config = dict(
    qk_norm=True,
    parallel_block=False,
    init_std_down=0.0,
    decay_shape='linear',
    seq_len=512,
)
Below are experts of layer 4 (counted from 0) of a mixture-of-experts language model. Rows are named router (the router's row for the expert), gate (a neuron's input weights, with its number), up (a neuron's input weights, with its number) and show model dimensions 0-63. Each number is 500 + 40 x the weight over its row's rms, rounded and kept within 0 to 999. Numbers have three digits each.
After each expert's rows: "gets" lists some tokens that make up at least twice as much of what it gets as of all text. This comes from a sample of Wikipedia text that the model never trained on. Tokens count by the router's weight.

# expert 14
router:455506453474433425456527594481450521471500515591491478486502476525450432566491542493429500494560501497467566504448554455529511557445481555505531481532447444513477492477380456611540492581555481
gate2:517552410505484416496507510550517521524510446460431485502592530453568497439553542493519477501550465539466490502468454515381504542479494445524452473468421505540459452489493478525489455463504539
up2:526440515558473490533520517477522526499465550429564470552521405517565529534485534490496446490494481475495527457543542484565528490521555487490467526514531512476486507464560499506512517434503495
gate3:550458513538507465515510517511464524532512452509517609513523438431473443587503487410522512523483504569408614440532497538488484482482518469508482495526434452510505466522448529495533516516525447
up3:469511550557526529551469468493560471534493448477547483474467540502494522517514445581463525501423472510554510503480458486585445469484533478532511497566509536481446540549478581435465508513485517
gate4:523502538515551400491599541524432485461490520475535478513474516490508508495584534551482436529483465473583558508530496515484575517508569474535502531577424517488481462444519509468501491496471568
up4:532491474501459527517541522473532512501505518484501554504452510463513446466442484491484536482471526457440482449436463536467478521482437600483462487498529556585529497571525467476480494403537441
gate5:487538473489530450505546545558515530499506465485508498466522517495500544540510506485474468511505518513474413458463465565524485431554536524507489472510489500509492466546521451560534456487545438
up5:478591451470542449457463487498532479513501499480524527506563421576541511488482487503485531542583444528481514490492463484512407529548499454462522467457529446541527485573517530504579443553570462
gate6:468455547578503484515569470512514496488435549426514470516470471481581472503499433537555496521519535509459471465486473486425511486495453516557563526467545455462500496453533485476491567550546522
up6:500453485531450525517493485447449494505598481487547458533497518494535446527420540526492491594544454474496464417527517434477540476406548528546513489463515487461451462555474451486516541511468556
gate7:495514470531491503545550486464524553506557497534455543448523507519513509389492460488461425480545506446553464537522487492529463551454535493553464475467498536503435406439593482535513471499520530
up7:514506574506495520480471530546487576483546480494548466447563472478520510516534509472479544464514486506528537515462473479383466462503579527484525531483518515568544494410537503545477513483467456
gate8:505427507525529491551507484462384517474523516534524462459446492463511517501485528516511467539508560504518538532489541523494482519523527531593473484459505505439527422476503384445487513455511466
up8:426584556567469544519560533513504502524497551503545494494559522503489427444434437536463501475544502461527462504503499500567505492531553503454528512549546477522544556558436476468445464552443506
gate9:560522510511515496516556485508392568448532460439485516443568434539559505467532511512461467518526537467445490556468493538498451547501473457499597504510401408536490503532542482512531514500488447
up9:536421540471573497507491505519533552549491490487465572568502482505538549514547545483516516522498530500518446441538488598491478448456492517485589472485451506541500539561541493460534533573508386
gate10:499450542484519503515575491515483512461481487597528492493532433535493504517518486438460512560508452513450505469473502439507453543589513472514550488494511538525562576494456495457518512492467510
up10:536442461449540476490496434426495504504512571511546591499495496538514427500469472522484491444600477494515444491447459538599512587561532547430489415468469489570515494505508444485455486502532527
gate11:532515515483526444517548494532515451500508507498509530508467534493433561512490485446508459443535496471554534537476537533520528393544535551478394498557474456491475486506460519500537461458463477
up11:439489454525473463565539431489506539422523539526511490478478555446602477452513478485539453503515497523551537553497495532555444492535474507500528540538503594469524530495553503467472537498536493
gate12:495573532564464487425518580497483447458537466485510389482485430522531522520463557467525485551551482508439550520429543487521488502531501498562559509496555501460504501482423457553507529508496447
up12:535484436514585502491469522547462509501554478493507521518471454521522348489532502474473508489503521494590460459514545509442489447476513462485553458524485464506509547493528518527431512500571486
gate13:508461593489529478461595515533507443482467554474523440509421544461475465545492538518532456501591545526524504596497560490509544511567495483579415455456461451491501475543556537409452455504501539
up13:507473498522491457478495590470494497504551555523513492447464506510530584462524516561458556502481477501529499473489545511597513516495515412521477427466494507505440487517547467435446493465509499
gate14:546503482530548482518563523456452486512478447404541538434461418489503501547456540558486469468526569519500425447548531491545481509545485512518441480470422466431462506506574525488501492462506510
up14:520481520512516502563482446421556502477483455503537549519426539421513444463579560514508509535522499506517457461537539510509575433501396567482498443515459515495538452530491550410525558422556456
gets: " to", " for", " with", " by", " a", ":"

# expert 6
router:510469510495512474533493492504500482498521591455511538463461487529501483531496488520468558533495463509467477512503541428565453461539550518553505431456484520517535463538522491492558486467424476
gate2:498514493565517526483471451450460499501404502525577535527541525465407491551538464436477478421599584496421516521477469557532512537487500507574505426548371530419490509530537550517547491560492549
up2:475562478534418441495476528473508398488537546500561527458555455538448473522461463512437504541487537505435447480536498532524543557464564465518475542556569455503558465455474475522437503555494501
gate3:530487410507503502507452537522543551481488477490441544510552493554521527530526524474514451482574543502502537594516379460572492573477533535417510533499495472479526437495517503506496440423551528
up3:481486534495533484487475462461468588426528454429573499530524499437543477561525538524544545530546539486555429486520576529406440512505494474539529459577549432482490547532533459483528489426505581
gate4:568521531535473490463540490489512547429523536539554477535506453459564470484530463470557450528573548482611529499541443571505515499568496520580478441487487350535506501463446447566545466496471564
up4:463488546509476477477519485454514543467504450524527589510498534496378545541480524448459478484518469541532531552517454517509456497406524522558382499516430498525464579483552488489472547501545537
gate5:532458518483465459505519502538454513484410525488504546506540487515523562494468474497516491522557534526454487493492400462454396564512516615501537528478476487496493486454564456517516464470461517
up5:533498457483456504505501609481471498563504524529496461449498558540541528591549508578584475492533451431484481531457460512531472533475538576501533490521531524554527518412437566517468452550476533
gate6:484597490525449464546503468400545431479530483501545476517489519366469495520540466500478464503516493481490456445454466515501546488493479497559484496411427536461556539514425497492468439571504531
up6:536487518448518533444507477515497467520429522501521509495490558478517468546554519482468474412524513524526459509568501453505512458527560590460454513510424446491503543545542512503503526476421393
gate7:532508494476517537527507534494506501530495481520539538502582480558487502488519544550437524506426488481442489480506440490470473491566562534503516460474555480574558559504471479477517503512506437
up7:482468498501513526425543441552523502519479448514471454465457544437422525505471500455533495526531502492519487530417413526510568592533454479473526599453478478495493576490509494533547518415501531
gate8:548515482545509464523508434461527480477539547501519542560595531491554493401565472490521547543496503506509480472482497504462489495484543569528466481491522444452512488485428501477477488495460529
up8:524549544524549559554467556409495447460562525376467469528557493467521497411532531493489509481436517468527592477509508474471459517485592502446585492450514467582554563509487541477449444488557518
gate9:534535481550422505583564514469440496463513494417514562496535537540475551437449533565636465535540519521508515471525480512512527492545500549527520482531487556471469433540502532519478528455435496
up9:539467492409556519448511489545497518489524564550467486467454436489566457544546518520490461509472506497472474436515592540502558560493515512464489485580523440568502469441479420499483441505538555
gate10:534497518543483468469526536571485529552531488459509555450491521514433447502502491517431511456498450479525526514559460491520488576532524543509444512501524535495493544550458486440534480496474482
up10:473501547432465452507495469525525469492446481533490529522527477454508467541512555508465504492501479538503497457477427495483513480505533555461517487543534370512493409472561453495571542426555463
gate11:565535502530473503517572458555434513563479452518483584540566504491514566496539512548546506496438506497544499462552499519442465465605508572560473484480502527470523525521424437517500481515482482
up11:474503499422549517451500485550504424510490537410549406539525551423545548503530537452509453497472533494470566465552503572434479487480481518467501475511587435535525476420519499518442455496493543
gate12:501509489529423577489489501508499424458459513434473591528479501511438549456608502546534482550447512529496583568533525466458450491513519552513525511535442587527555534482498571457529505544451488
up12:533434524476414497476428516546486490472509489571548474548548492462532488489500573412557476482478463540404505511468491483490474519551487447487501513542509577553510498542474568471434558496444395
gate13:511446480466505546454494582517486521437420528572512478463461524464449496452510461466474486564535484435521506545544465457487521498476444502513493570526491453554489527504421515456487447482501443
up13:484571437539507556414479467568445478441486573447491448435468538538490522488465542522527513550469499455512492516487526459510446482518489408500481573492531427494460428479541503488502471537510531
gate14:594473437537501524494519517465453486523543552418498501551577506477479500415498495473478528477499515515511573574445459540505454490536518449487617473426490504536575533504460484458504501478428520
up14:459428519455533496498520506480562492465483535489553461416505508466479495503486581531518466479435467518474529428472563524508495599483426473527493524582503481563477505484521569515560527625558568
gets: " the", " |", " and", " his", " The", " her"

# expert 1
router:407475528429497490449436492569506448490497561481507500501390462480488414520528489502492476478537448460564458489473501488496493525507518511501516464514531485514557591536498503572534515475481505
gate2:540491613427485534542512515527447530500469547515519463586517570481506514523517496522506444480520553516539491445547463495505484630516582498527468487465537472483568495466527515522473494412622524
up2:560475560541518503495487499433444443551490499471492545497503528435482442520470501532503504524566529482501486586500583526473466526451524508497428464413518537483481452512461440503491466521538411
gate3:551526497520475551471509587492456500549483544415507579530503510476466521569566569494522511448538459506408529459486437468476504522498496466456459531435499501494485548441517556477452525536482493
up3:529454406449496434514557493557509574415581488479469498608490518524507508444479440472547519556449490476579545489534488505571513538567457572526532478555542431453454490474493482508546515559544457
gate4:561510508478497540529465500535492446547482479489535457520534489461514536447452502528523505464540450545520489537469468531476516562570523514455443526465502513502512528423511516457517495454509378
up4:547517444463516461415490505513526457413464525506516483424528537466516519525548531484539497516456515546437434518541475527414555468380569456427513453473570523463546469526510559471528448531510473
gate5:503511502487515543568580467511515440462509472419459472565469488512505547482523442511513495531549518504505539556534439530418498543526530520556576451515468489509480521535420515494457434488540504
up5:527459502516541467453473551509500559475577462520430537495536467517512483488489493455506516427465461480515524559430529482573495497540511547562500502451497521364480516548497517522516473539518421
gate6:468531445494470497465482510445520529492542575434433430537518474546528506442507487443509531498419490526586443494530481485534455515548486489496512515464406459502417492506512564537452548457511446
up6:502437489599421444492557575480472547496477541440540532500463503536572521504433558492485483502453523479507509534520496508543451502539452480538510530540607481477423464487448471472468506499488571
gate7:556513501419457476556483431575493425558520513540546551585518465498529589471538524440568483536498457569383518472427481445469503545505525490493489504524398444550547443445591447554484454490547553
up7:492563551510492558487505530489468517535434495431428447449460520541459465521475440456522475462530542435465563507548487418589518459459523432483531535454429449488489489503502462392550519525480492
gate8:549571515567520577464548518526541438483462496442550541511525575482564457474460477530481452527435514522524518602483496448440548464495491550475535519501498485536505493506441520531473464515518499
up8:538454491491564565472509522562530535466460513480536561512578465496495472444437470547529527538435483516542461479522523549500504415439521521544447492488540416470584476463448485489464512470499520
gate9:447479442491513551445507524496509544521483526513508467505554497527513523496499502443546477590515480442491511504462471473473424523511460507481490494514471495446512539469467588482463444500451448
up9:512587489502513383470503506502524379518494495594481508539521439524487526539549471466536493448501521518569432464492543460510499428460497561521482498463505438458543455543521462502562526553580536
gate10:506537478536532588465483529533505456531494497531449503469488521448501448458518499489521431504476501496408488519495394503498505453524492477505458417570472572541517459527486472513474465480534476
up10:480565518519496449467521428510550495495521481511474497528446526456511557517521538498439494447480483484461493525426576498489556432493520425511541525505526461516537467477541467527467453477513523
gate11:519493485468573557460551476501477488568562430507445472574539456485546482440463455533555532584475510425460488476414445501497462526465510509478508478524423533511497467524505442512454553406470509
up11:516484471511437503476490520549447515484505509475504471567488493544540469475487528463466508504490540588597437472531534514517521445521441469491546580472542527526479554466531494458472509506486491
gate12:546534536544542494490524476475550448487436612528522563484495538481592490457534502517539406446553515550465522539510482538516526502457510490486470551560489492541538436519519529544464508490519510
up12:478482528510554479507478499523509477468484536505508515453520511549514550538455515480508473491525548492498454447490529495520521534475500562491517461482515380480454521488498482519517529479504470
gate13:532593513552577498471518521548446495508470524491494479601541588448476482450500461494461514484458494527483473442476456500563480544500585550491518441565412482522526512485481449526457517477557448
up13:527458507481538464481474524506511516462368542505481513536489485504476397511541472494469526448544430562500491480592486514584543547556492501575504494545439435517485458439523505470432575484500441
gate14:488487506473498528450459445547552538506499451507529441532526537457519539545546504501532493531440495473483456493460493412469474565506501534524520483463529500564491471426527367536582524504540507
up14:494505565486456484499518504455531479509551475477537563478491470522511513467544514512461506545493512512548464415423488575421505527528480520490478524506471514385464416532524540512523523475418561
gets: "|", " was", "-", " (", "=", "–"

# expert 0
router:438477581508518501533481528494533502530549477446488492476477394534501533576421475450522529529478445526522479455521498543533559514523535457503449492453498545471493509514593457498505557482473547
gate2:497458530463511510535499474426485512561453535585522489493510452403512439521434463540572494536515495560527443551538531538476487455505523551534476492586509499543551490473537438491482492432498495
up2:504518455465517534455525505529491542457543539502585489489558587544463527466556509455455514410553501479545535488446556397471521427465526499482524521470539506476430523496508494497509486534470489
gate3:508490388566523478450472521575456502496443505519541513562503503484513557457490599495448471534481547548523483463505559526505463464482462499532473520462517589558530541477522447495503439486472462
up3:430522537507547442531520451463504498484561512464463487471462493454486415431523441473499514551519513479460479425528515493466464536477407524446483529477555441577500528489518504479522513483493530
gate4:495465376512470475603502467480479488463519568503467474542451492546532535466498511538502473590531465494473418518484496503521440489527478537442457471558469471578572516445509536504466475480517474
up4:489512526484518533547544543484518541470507526465545541487430454496463403527484445526460489462451503519424517539483494516503472527490556457501575513551556500495402540490589556497552543535498475
gate5:453497555499502538510561476480526453470524534470502529542496453479531415516496505483570477535530509469485522422497482492473503514475550498492503564540476457465466518553472510452439481431527543
up5:450471519437479524449480487547480547545533523512458537522525529489561498467482535475489513503509542449548478466531521482534532551467565487538509577518504488549468416487539460489526507420422461
gate6:500517401484536481506525488500544426552514501536473534527551458534491499481496536460473493503483517495524423454485498539556566463466560533517435478436385544503495456484517499527474458578511463
up6:468453472481500504492508496473491535550540497527524492561511467487525389543485525468560508522556515429538468514589469534555532535471514491436522501524564469513507518534438561570550593475555567
gate7:476477524524481451504501459448535479438517549480516584508540478494503434484518497469535474513496613484523508467512462504475467486547517528434484450451495433585495488440508560527449525467536520
up7:458477453554468466406511500476517481476495562485529485499452497555512517460533497507474487458499521545501555515478517448534443510513551561526528453525525457484520530513524433525540518546510533
gate8:496485489480472504497520455513488570451557570541490519554468493527552555524496578438504462516525560520568461424537445557472496484470565554550500455511472476454517509587516456457469501417447482
up8:491526429526487488413493518501543418536576455478553450502567439456511454449561454530501498518450407482512466512432454513555556567491459389542516531520590494540458504455521513478412490526550505
gate9:449583567587524530532531560512494511568517500478534541454505516502456559527449477499510427557544509483529459527505582534567534519528528543521424540525533558505544468507566413554467434438447513
up9:541529429528517484496480526451531494549495503555501456542436506496560488519450523498446566445527489518393484497540492498514532451430547489483491529511502517515565504530473414440438466493543476
gate10:524546513490445462481511508454449453436503506442512491555531488490540520462508549548496436503531515473433521493519514530492490504521504516500480551594450439520539483472513498510413502424480490
up10:543507497489541555433480509486464467487539502480533475517529528505483489403462467589442555584519506500427483490478458497528498565478500483480558509516574448504446471408473486494544525444513509
gate11:511495495557491527557496530550503501516493460563542587508489477530509492486512547451496468566483487502451489467429488489506499497579521467591606527506504449521528481423477543606535489487544492
up11:514481515570514460447513514442535545472543497514453479477547556454580551470527457485520516454429486509512379521499527495507423430491485475495480463517512508488486510520510527525494517555547519
gate12:506504515537439448494513438444535497547426554481543522487432472487462471481545478509488498482577517556476496566520476455454431515486535531470536500467469486470498548449511442505528547418469474
up12:509452429509517510547497507562477462520512438549530436507431479531470483492543520490545485601503526513527475453496481456501535547531533561449533513550535534489452469474493469476465490455549485
gate13:523544530536563523523518551518510448473576551457541529504438500481529469411455485457525493521511506432454549431564437486530551541462521512457464465487454487488514461496532526442525421458433504
up13:465533365571487520507543466539457508553450514560469563470469492540523514512531507491492544510517493553479471456411555499508460467482459495516450477444423511550598497524513532538504507536498424
gate14:438563504556555490468534430544466470522545530425547576495487584492503484492472445527475508572453468500494550530477480584503454564561499496540486517499515470522492518469520534492443472515519576
up14:515466499496514582479484501478567560460495447531490491558464566474514407487505493452594533459550527471462426524485422508523513579548438500431548538426483459450435532421532532556506532554537503
gets: " the", ",", " of", " in", " (", "|"

# expert 11
router:437520521491568471497494499531548557439522465488479529474483516543507552496493499400497529561488500507485455517555485541483517482488481482517471511424504509513480491472660505542469492338565455
gate2:492451556491502467485560459459471583494434570490521567522465457550471499463553585476568479480539574526586555547593526472484432446490445569468421453548450492485552512524507482548512492448527536
up2:477418449454439512433496522466541522416390477560468519506440455523592530575573564506458542486552518475472462506543592507552520581517447517545404493526531515576558469464519553525498534483457421
gate3:564527486433502496440561519482500491412459543465547511497467526531488510516530559517446434550468566482499518446529480539499524542552444513493465527467571471466476487541553519449491489465544487
up3:540479503515477540465469529491485496491552497478542480485447490498476526446521442446442532481559535520449540486573596484534494454468565485537577516451464454562498503516498498453530487436473503
gate4:466493491561573517533500491533520466477473500535458437516433485539493545546520508467467494470494558511488473463476450513502457486491437467521538551550542468537546489524512398522575500420523455
up4:541463499508478512528465533482526473523459454503451516537481459454472431554519560449584544512535529485508474528500479526482494489449497526466504513517502535511511532471470519416503521508534518
gate5:582511518529546399523533438465466575537426468559588502481424505490473553488428539533481497567475577530458544553494492528503473488491450477530484483461541539445526421513495458498532499472517517
up5:486499525508535473474442484527523492465548555497395568473430552538483542510526540527491541511417535499545482497476502403572529530529530522499424579556498440478517498448490494446456513483538556
gate6:474591481525536471560527545500488482496520453494500520500551444525569533543543453460531463498485551442481470466469511523536479503528452491507483501504462519473514423457482486575538474497523513
up6:560443531398483552587562546476480427545404536461519533471515495547437485534506505510532489497548531539547496499495486462503522476431517576493472522516546410522523508517376463500441551481485497
gate7:515482494513489475420576642547404512561453479492509519496433571461524510528522620480587506523560537530479499473526501452444518559540427493568599500482506553552520475474489524508529484518482495
up7:540540470516496430543516492451507523391489551478455566519525506540574459414500561510518531561487495532553481436475480580531524499514475520497473471438496500524455539525536503464490436420582538
gate8:541496485465522509470582558442496546551452513461479510505533468477453567530511538546547504452484504491480528509488476538519512547495535488492515473546534428507523551506543531516509520471522458
up8:439498477594512522465409598568451510544488531502517454475545495494475519566509503500453518467504498546437465461500517551513539515494517511500491486457496528577493544497515483473479460476439503
gate9:458500442481454533501502474492440470429582533509502552515522542524541513555602501494515467505478458525523517509569568574488495496479490566572493518450486469515543459460539440546462475499514399
up9:498496471482482580479521519460529501542457503487399538459491514504484564512559502522450496608545486520465565584526567443464490547501420512487459456497438467558481500470533542575472475445535533
gate10:498512508471521497500554498523478476523503475532475540459481528511509560503481466411543462493466482493397524377596490522511429508529557465492523477550505419519545515470503438481426453463495535
up10:536495496540483513484476556489440441520510501465509428516501522453494484462478550557474491534485465518464486488556520419545488482468502497513613419526536528509522527476449520507464521548495476
gate11:513521450455489466524520514538464513523518494521531473545509552480539523536515551522468534580515575552424465538546528487477475483528473484488560476540488543471569484514553559494414467463406487
up11:502523541481584486430445535526579436548523428513469491448447515490558529546523542522452484398539495507469490495541475523502487583488480441422542450501482512553543514497461520578460503539482449
gate12:517520488472529453520552464506540443496557555430496466571520540482555511475446569487493465424513557564474421545490497539435469512541480469503541453511501511497516501526509479482505476519402453
up12:526500451571478535455492551474492469445454514486537504468512521513461494490484542446526472545515552414454512485508588423593454476503470500503514570469521467463537560516505501506486523493588487
gate13:518462529512517499514549479481512498535530502482496441558516493521494576521503498539436444535405528488497563511443489512579540505423509442461456484537515523467522505492533468475446433497503497
up13:489472449484580456533564464458445513485564434529559517474460498438474482488506498525488452399561562469539562514472545444481515471515541473476463478570464501533469468472528558531515526519509515
gate14:497475495523499527585563467544520534439515456521555555485522464507505457528552509552486474457441515586499518511507483471510528510479471515516479529471541456507552463459519448481481483480473468
up14:478557490445490515465431514488458482517437476554480479571482491472447464482502567476494543540455494499498517578415505536511500531451469477515500465497588432559537477514418423541525461496475489
gets: ")", ".", "%", " on", "N", ";"

# expert 15
router:469545558441575525500441475517526455569450526422486502526560484549537558462499490498522453485483449487512410498538459575556516435525516445447531543445565496501514499531565476450515530472459475
gate2:482525515489484427495494450493486443539489417485416543524517469513482468487599495471462424495500541531483502467574413454488436554518520521554482521479586515508568480511487513509563507520434381
up2:512464470492530423536484526489486554483479521532492520512507481511490467496598488480513464446553482567491525465503568500569499435482563483498523429525445601533518545535519574463504417476500474
gate3:465518536566649454531490513486500437523441493469492559507485512531440505463555547462542468458530456456443531493554515540444457538525471509434484394483455464534505505532492541522559441544534466
up3:526478464432506501520491461544483517454498618496504535513464497516440524519544491466497478513500496494469555524457481544487539530558465517383533535476477512449517474544559474462528534542480462
gate4:477462424494555569520481560512491504482503518460400406430454521476432564499505484537582478536484530477499511381463472529514573504471546465527493474473524485571489452463588541441513531505532438
up4:526499531512492498445483468546525519548512505519495509501516579422491511568535509532475496454490520527473452480459458564496573553521478540444572532511553447433532533502513464565488374542445499
gate5:593515443420439496503570485481533479540491434447502581540562494484447467545546480484502517542497516450596532457523514465457511477581498534564490478531482532343492464474506476469504556533494475
up5:528439499498535529453503495514506486458504489536522538429518473536487485537485455534535531545507466430497494514510498549444427538492501520533434534513536576548577512540497477519544557454511482
gate6:547485479576506415472457494555466467586577504443508493483528455545507534516522507488480495503456476481516500504472451543471488466534547481540537507482512510435480515445482580508527529447454461
up6:504548568520531476532521434496519486453493498460495535449478493513505434464526518506475484436513475532511448444505485525572451489490474438541453435519475494501456482545522493468510544523523486
gate7:485522478508542493455570490532468478573560501471501511476545484439473434476586464470628441506477447448412545485562459486496521533510468594500544543498510508502460498455426540534585509410471527
up7:481479416551464503537472496476510470507560563577493477561474465499434556470421526509529480559480533438541470572402502419490571512523510451520534495496501513511518530477520507512404458461492470
gate8:577535583487521525511561484540479483530537483463470479504539553479500442474452531519526451491538456530527543525514502558487509407498496506533482491559495476567448516483539534468542390494525489
up8:489495545471566473493567531454438491471486445497434524490502471494386478600583466501458534577505494445505517581528535481465562533429509501526502477535506494540462471487538498512486527513505510
gate9:515534520515481538448488455543525463556491505510496512480507545422524511440460481624490529483471540502447540457508448514445518587512476509494455577567488467472518464474491453445556518504506524
up9:477506426542538440476463568539481560467501504503529466521479485599539484509546462547531445471538538473491526479507506447508446495524511494518475527488483531518558541481508400534476487444518503
gate10:478502452444430442525536524568496510513482489501588478510543560486508584475470471549558490465479590533471528470444488549450505499538538530531544520543473468503530404486426507501535521465472491
up10:497511414518431529490470531467477503529538528563472427510491439564505503486518570533505435480431560467511479465485433541461482523434579515491516551519501490500553501467461522449454520485513512
gate11:522572477449467530504569524485501512477462520378501505526555492474554516497445479528540471548578511540461490432448510543534554541490535557527439556482503510431517500523434522511513519574488538
up11:525462458420485515488497456451479482463528491461513526522370475566484420517535470492586515509560526521492485491592524491436529423553465505505492444554581540537548574475508597542562525538490507
gate12:522468542479503484588461493589503491474506503476513519546547510486510530453472558551528486502494441539514547585505461495516496488489578460491484557518484530502479404460467503513477499503540515
up12:471503403540504478566511468542490519495532569514508511634469509468513442512478480509554511502494467475495501492440477479476555516580488514416527488411461454470484456398487493531471485457526498
gate13:500519519536455464510468531561455546520547529529446511594604486505490504465490482470524458453561480423433579441507445505528517432548485452445459493491510553563521600480501510416502539447431512
up13:455513530483492474543478542499443469570474509490514442499522482484503524476563472467520470517492453487451467430493516524508422528513574531481515499525501571521575481521481501568502526475557511
gate14:576554544514518431471542546469499514493453500464495474539530467465498553555519552486566483477463480552520512407526467552420538528439528489499504546472480414477433448548455501523543490508544452
up14:473456468568469477447533525482545466544558589521481467453570601502513572428527457454494512534512480515487507515457403494505520538567531506556538501446498529466481500500528470503490455493459576
gets: "ed", "ing", "d", "s", "\n", "y"

# expert 7
router:532539508495505517487478469517487520510492534531471527505468396488528487519546515522447444524512460514596492432479517511498576496470524438501480536562557421506451576504420564521477519494593501
gate2:472465572553464518533515470531523513464489492531472534541475465527593508491480500560492485482496475526492512459452449493480460583504546527571458423459486449498591560449499405493444477466521560
up2:508522455422540424441440473549514478561497498474539542519547504522499480543433486445500543492506548546504552435564520561543467414486447421476472517468503507577491515513433492460511506489462413
gate3:494412478481551547498490508531462492507508494495537520460512486492509552499452493569502441488466497443538482418483460529459552451506499576485517514494534524489493508518478574498521507449505507
up3:500484474575466391507513497451480496520418532473498529517526505486491488501484543489505543526434532538476521496488531444509465509500539409469435485495482570531416475463477512575499517529437498
gate4:558581426572503520509521538482455446482483451458565529495463492492572487471535569503502452482505464480560471484487532464549569473513499496530541525518472479561485506486530529498489503492457463
up4:464446519455503461540500548482507444533492534500409489415462487478480565451492537530519437534497519589452519484449495517528416583541477516471427509483477473476429467574534532486508473487459529
gate5:593532497468511476540505474495420536422419432505504551490586429483542531454527460481510473528476518478480469503462554437456514509480479495523466513486464554522482561514543457549443510511525556
up5:484463533492498450517545545546533549488504499531520428512451529447442523509480486480536475581473535441494510497564497515498506504428559533533554449493464521475515501479515431517439437490532565
gate6:529533514518514482466542482506542476436528493484478616474437517467553483468455504568545462521492537479513458479489443493497490452492483447481489577517456526435530470550521504575518488530497403
up6:494531518465474507473502430556575501452516446485486539470542518499513544542561525457523509499433508420503445578504500524474476536544476496459459509579420541514544548464525520549574523373595490
gate7:551408499478479537499561455455455503554523507509504495562558495447472473447502580539540506490508558428533513530446488525535475427463526445516474550521510466643496493589495433516485500528612492
up7:514408459488556425433443558508555498506448468442527524484532455553512453493451525550466510517444501559511413436506442576428514516594483580459469571448471497476512609505462460448488570423530477
gate8:548488471552485507566505438535494563443457508512497527548490477492456504467505467498505483488488637481500487522545525457473520470483534542554552500498427474513492492589459498489509484513496465
up8:552481522401489468517539526474502506450517435509494519475494479519548472584554517508455476511488478518438504458510479538546546504479590535513411563445519535473455536553540523432478503580522482
gate9:518523487544497503512538521483519534442534463540451479546520580550565513529448458417519462462494543420513467461461528528439460529533471482511517539600513442472559521540558496527524501451551500
up9:511494463492509467457479440502488558520382495491469480564488518529474549478434445507512485485532504488529544484493545472510545442535486527522517554459517496510506460417505492468445422544500494
gate10:510497471524488482546509448433495448514521457512545516498531482470501450522429540533496448549515441534482537461506493538497434519482540499478458521584563509500423507488411555471557509520495504
up10:476607538518545552490521548512499533440497471407446496453516511448521497582491505432490488519544498499429562443510466484489516496476634503458556386533470560520528503518514462501501486494489504
gate11:479456529544536487540517429512499501566513445473584541520497470505546459516553509435522511523454455430485522550461480493456497489546471555533541447500550489461516441478504476496564583499545531
up11:503433474470413416466547503437451511464540532499530530515535515493521495539489516497455515553516481480570529455486507474422485402447545431477515490520589583498550431481566524526490472487495507
gate12:486477559555450427524486465568468534515445526475553511491523502481516495547475436497466454515508474476507531535557458516461464395526537492527592539510608545498577559543468469493473436467522507
up12:484563470496495451433437494449591500429494560517512514460514452458545458567469556440483538493440496549537534446457435489520520544509572465444500564509597514482535536530406511517506502512598471
gate13:500460475531453599465481511499476519484463523419494463469523492505503454551481608508482518442524501489530543490375495521499489551481541459598486525508527513564520516507474443499447513488583535
up13:532527461523470514511548476489509539529487494484547501495478576442461555525489532464516492421510569569475314510509452479504447490487499494530456511491445538491508484587518560508564481518529511
gate14:502462464531528583497504495499373475517479553437488490442534519461497448497538485464517518545472463456502518539515558473472559491565586507549482530495524412491502503468525510478540570444558496
up14:480482521489465450479536572520538498498583446533439472555433443475463475483539512501451503512457574536486465542508443449467492473519509529465550500519473460449501517575500462520548450505455480
gets: "-", " and", "–", "t", " as", "r"